Below are experts of layer 5 (counted from 0) of a mixture-of-experts language model. Rows are named router (the router's row for the expert), gate (a neuron's input weights, with its number), up (a neuron's input weights, with its number) and show model dimensions 0-159. Each number is 50 + 12 x the weight over its row's rms, rounded and kept within 0 to 99.
Before each expert's rows: "gets" lists some tokens that make up at least twice as much of what it gets as of all text; "comes after" lists some tokens at least twice as common just before its tokens as in all text. This comes from a sample of Wikipedia text that the model never trained on. Tokens count by the router's weight.

# expert 22
gets: "\n\n", "1", "2", "3", "4", "5"
comes after: "2", "1", " ", " | ", "–", ":"
router:42 33 35 71 30 37 43 36 55 28 42 64 79 48 78 40 52 68 48 42 52 39 54 56 48 47 66 48 53 50 40 33 67 41 65 35 54 62 42 38 59 66 36 21 55 65 53 52 41 40 47 46 47 33 33 28 43 53 53 51 68 60 38 40 47 43 82 38 45 45 62 56 54 55 45 50 33 58 53 39 53 69 55 23 53 35 51 55 39 63 51 47 39 67 39 48 34 34 35 53 29 65 40 49 59 39 50 40 71 55 42 63 38 59 47 28 37 60 33 75 68 49 78 59 39 47 47 53 45 47 44 56 55 51 61 66 58 46 69 55 32 51 50 52 43 47 62 47 50 51 37 36 44 42 57 69 49 25 77 46
gate1:50 61 41 45 49 40 32 43 75 47 46 38 50 45 46 57 56 46 28 59 54 43 44 36 44 49 46 46 84 54 38 77 39 46 54 55 54 49 47 55 52 49 51 72 54 57 46 40 63 43 45 42 62 83 67 54 52 63 38 41 36 50 39 51 83 42 69 60 61 51 45 54 41 53 36 57 59 54 60 48 56 42 68 56 50 37 35 38 19 45 39 71 53 56 59 26 22 46 28 44 52 32 37 45 72 59 83 34 35 44 48 36 32 74 64 24 57 64 45 46 57 55 64 56 48 30 44 67 45 44 46 40 61 64 46 58 55 50 57 37 59 54 71 49 41 72 47 57 51 46 54 40 62 41 54 48 20 55 44 58
up1:46 51 36 46 72 44 46 58 49 33 51 49 41 59 51 50 49 44 57 48 43 53 51 42 22 48 53 94 43 56 43 63 24 37 55 57 43 36 43 61 62 62 47 50 61 44 71 32 58 54 47 42 56 61 63 46 42 58 40 46 55 35 49 43 48 57 58 41 52 65 62 43 47 55 44 38 46 44 62 41 47 75 56 53 40 55 52 60 31 70 60 51 38 39 30 60 50 40 52 68 64 63 55 54 36 53 40 54 43 65 19 43 51 54 69 56 38 48 47 52 28 58 75 64 42 54 27 69 43 41 41 51 55 41 62 64 49 63 69 54 56 67 37 48 55 53 53 48 50 53 47 48 32 37 52 38 67 50 67 41

# expert 15
gets: "1", "2", " | ", " ", "–", ", "
comes after: " | ", ", ", "0", "1", " (", " in "
router:44 43 34 38 48 47 56 47 67 51 51 60 71 58 42 67 55 69 77 50 55 39 38 53 54 60 46 34 62 43 54 52 66 65 36 49 38 52 50 52 34 44 53 40 28 43 58 49 48 33 59 42 53 41 64 25 41 44 48 43 67 41 72 59 52 68 26 52 57 41 55 38 36 60 46 41 70 43 24 54 41 51 44 36 57 54 56 62 33 54 59 58 54 60 38 34 64 59 28 54 63 46 47 51 37 60 53 35 32 50 56 27 53 53 39 38 40 36 49 46 59 52 45 42 58 50 69 60 37 70 52 29 37 46 49 47 66 60 54 69 69 63 41 48 73 47 56 57 35 51 48 57 67 70 55 49 51 76 40 34
gate1:55 60 42 58 73 52 42 46 55 32 61 50 67 42 55 53 32 42 79 58 59 57 57 63 58 72 55 42 32 72 62 37 55 46 58 29 66 58 58 45 47 55 40 70 57 60 34 42 48 48 38 55 43 68 73 55 46 48 27 62 52 65 53 62 66 51 32 29 70 66 68 76 28 41 52 58 70 25 61 37 21 60 48 55 51 47 61 55 42 64 64 47 56 55 58 70 61 49 28 55 42 75 57 34 51 47 58 52 62 65 42 65 62 60 61 37 48 78 61 63 63 59 32 59 60 48 68 39 55 42 65 59 44 62 38 38 46 44 43 71 38 58 73 42 40 59 42 48 49 44 38 35 37 55 44 56 44 64 35 59
up1:23 57 52 31 64 55 61 74 60 54 42 47 42 68 59 41 61 53 32 49 36 46 54 44 42 38 50 49 54 52 41 54 57 56 87 56 54 34 46 37 33 23 53 53 50 57 60 52 58 57 47 71 42 45 55 47 24 73 41 51 40 42 58 53 51 37 36 30 51 37 49 53 71 51 64 47 33 88 35 32 30 54 55 49 54 58 51 42 60 53 54 40 50 45 34 38 70 53 67 33 53 43 40 53 31 44 53 43 57 44 66 43 52 46 57 45 64 50 70 61 21 52 53 47 41 59 51 65 79 48 59 45 68 54 49 53 39 50 42 38 50 52 25 57 25 49 54 36 47 47 39 52 47 47 51 52 45 42 51 57

# expert 20
gets: ".", "\n\n", "\n", " I", " In", " re"
comes after: ".", "\n\n", "==", " ==", "===", " to"
router:48 37 41 27 61 43 37 57 36 70 74 62 58 47 34 44 46 55 47 75 47 42 52 46 44 48 51 71 49 42 50 69 44 81 39 49 64 70 48 37 52 39 51 75 72 45 21 56 63 56 67 49 54 42 53 49 46 27 68 49 30 47 54 40 48 41 35 50 51 64 48 45 64 23 71 56 45 55 47 66 42 63 51 82 61 52 47 59 57 66 55 47 47 61 49 27 45 31 52 68 61 35 24 51 54 62 49 56 60 68 31 47 72 58 42 45 56 43 54 38 58 42 54 76 36 36 56 16 50 39 55 51 56 82 57 44 32 51 68 43 42 24 46 29 61 59 38 51 45 53 56 45 45 34 38 41 37 15 45 43
gate2:51 43 59 64 47 49 40 50 56 64 39 48 39 31 60 63 35 41 43 62 36 50 42 26 50 61 39 42 59 31 48 53 36 49 38 58 47 62 38 20 56 46 58 57 45 59 67 62 47 58 20 45 48 37 49 50 65 45 43 34 32 62 39 42 40 64 32 21 46 58 38 52 63 14 38 61 66 47 43 37 52 51 63 42 59 56 38 51 46 50 49 70 45 41 28 24 45 24 70 50 46 57 58 47 39 39 42 36 62 62 36 59 49 42 61 50 39 30 49 49 59 56 68 61 47 48 54 46 64 41 42 74 56 55 69 48 52 33 50 48 51 59 60 27 43 79 54 33 57 37 47 44 52 57 57 34 63 56 33 51
up2:60 50 50 43 41 34 67 39 64 59 39 70 57 35 34 50 53 57 52 41 67 41 75 84 69 34 59 42 48 44 50 34 28 46 53 57 47 65 48 57 41 58 54 58 63 52 61 35 40 48 73 49 41 50 34 45 47 93 44 48 56 48 40 66 43 36 70 52 67 56 48 27 37 48 37 49 34 74 35 58 34 26 50 62 36 47 56 41 50 64 51 54 49 38 42 63 41 57 23 51 62 60 44 42 50 35 53 53 47 47 38 54 49 58 55 43 40 43 51 59 81 70 49 38 57 42 34 48 68 68 46 37 34 41 26 54 70 64 61 53 54 41 39 49 63 49 45 46 40 52 58 23 45 56 37 48 50 65 48 53

# expert 2
gets: ".", " |", "0", ")", "\n\n", "3"
comes after: ".", "2", "1", " | ", "–", "0"
router:56 57 58 69 52 55 55 54 54 58 53 50 51 60 40 64 54 54 72 31 57 35 37 41 45 42 64 28 55 49 51 44 48 57 38 57 52 62 23 66 46 51 58 30 38 57 35 54 46 53 45 33 34 49 63 54 31 31 67 49 62 42 46 40 31 62 57 36 53 50 57 41 57 37 65 51 36 50 34 61 28 50 59 31 39 56 51 65 63 49 57 62 50 51 36 71 40 33 34 52 51 50 42 51 60 45 54 43 37 52 30 51 47 40 33 63 28 38 42 58 53 62 46 40 41 70 59 43 56 55 47 41 47 38 48 61 53 60 61 35 38 49 48 57 49 51 75 50 66 43 38 41 37 85 67 54 60 51 52 43
gate2:75 65 56 69 59 35 76 48 59 60 55 49 47 25 89 65 66 62 48 59 45 19 56 53 44 44 47 53 44 50 37 50 46 24 32 53 65 62 49 32 38 67 46 53 58 56 43 52 62 54 44 46 73 47 51 55 36 45 46 30 40 73 61 43 48 58 44 50 50 52 51 59 33 48 37 78 57 61 64 50 63 44 61 49 29 52 53 50 50 63 59 67 42 37 48 81 49 54 37 38 40 60 49 65 32 55 57 61 42 20 58 28 33 44 50 50 63 49 46 58 18 45 34 43 31 55 44 44 60 53 68 54 62 47 28 58 48 44 41 61 39 38 49 48 51 34 55 68 47 70 53 28 34 44 26 53 57 53 43 33
up2:61 50 65 59 56 50 57 47 36 42 40 54 38 34 59 51 52 56 70 64 62 46 53 59 60 59 63 46 42 77 38 37 52 57 59 53 59 44 59 65 34 49 67 33 30 31 72 43 48 65 48 70 56 43 65 45 64 63 25 75 58 76 50 49 22 32 43 58 46 51 63 64 51 49 55 43 50 43 50 31 27 49 85 53 29 63 43 40 54 47 21 43 69 47 62 53 65 59 53 51 40 68 50 56 36 48 40 46 51 56 68 45 61 45 39 58 49 66 27 54 58 55 53 54 46 66 37 33 41 52 37 47 48 52 22 44 24 55 43 69 49 48 48 53 50 55 42 75 62 46 38 46 66 50 56 59 52 71 55 52

# expert 14
gets: " | ", "1", "2", "| ", " |", "|"
comes after: " | ", "\n", "| ", " (", "; ", ", "
router:67 45 36 61 38 37 49 47 66 63 35 54 70 73 56 61 55 70 59 63 67 40 29 49 39 57 41 32 53 33 57 43 65 58 38 32 68 46 44 55 45 55 29 34 56 48 53 28 63 33 68 26 55 49 56 31 53 62 62 44 55 46 70 51 55 60 52 46 48 45 54 37 46 57 67 41 60 51 32 51 41 45 43 37 72 41 61 57 62 65 56 59 39 58 42 39 55 59 32 61 32 46 34 73 34 35 56 45 43 35 52 59 36 43 50 52 49 42 58 54 48 42 38 42 42 33 56 52 42 76 44 51 37 52 53 49 55 49 63 37 52 46 35 59 62 67 56 68 33 31 56 38 50 64 52 51 42 76 61 35
gate2:80 46 58 52 43 41 37 51 66 43 69 82 43 48 48 51 67 55 52 61 63 67 47 33 44 67 57 50 36 58 57 64 53 55 59 61 52 48 57 83 35 57 55 49 34 52 54 51 56 40 49 60 42 65 35 49 38 43 65 69 19 58 64 59 53 44 52 38 49 68 40 53 25 31 66 49 64 52 47 49 69 73 56 81 47 48 45 54 50 54 39 53 31 64 51 79 31 45 54 40 54 64 27 48 60 48 25 41 42 54 55 41 74 54 31 67 51 56 60 36 55 60 49 80 44 53 61 48 42 41 60 59 49 46 48 58 53 55 61 50 50 38 58 65 44 56 39 54 62 35 51 46 46 59 27 39 56 61 59 53
up2:56 21 64 59 26 50 17 56 53 31 40 44 59 54 62 32 45 65 39 60 32 43 53 38 46 40 73 32 48 61 54 71 42 53 74 49 40 40 58 44 40 39 50 21 50 51 33 55 45 29 31 42 54 62 51 58 33 53 54 51 44 67 63 53 60 39 69 33 74 61 42 62 37 49 42 42 67 46 54 74 43 64 61 64 53 67 38 43 62 39 45 43 33 65 49 63 47 55 51 42 50 55 32 56 74 51 34 38 54 61 63 60 71 46 49 71 56 44 51 26 50 60 36 40 38 47 56 58 64 27 53 53 54 60 44 44 77 35 41 49 58 42 27 61 57 59 45 69 58 27 57 48 61 67 39 47 62 66 61 54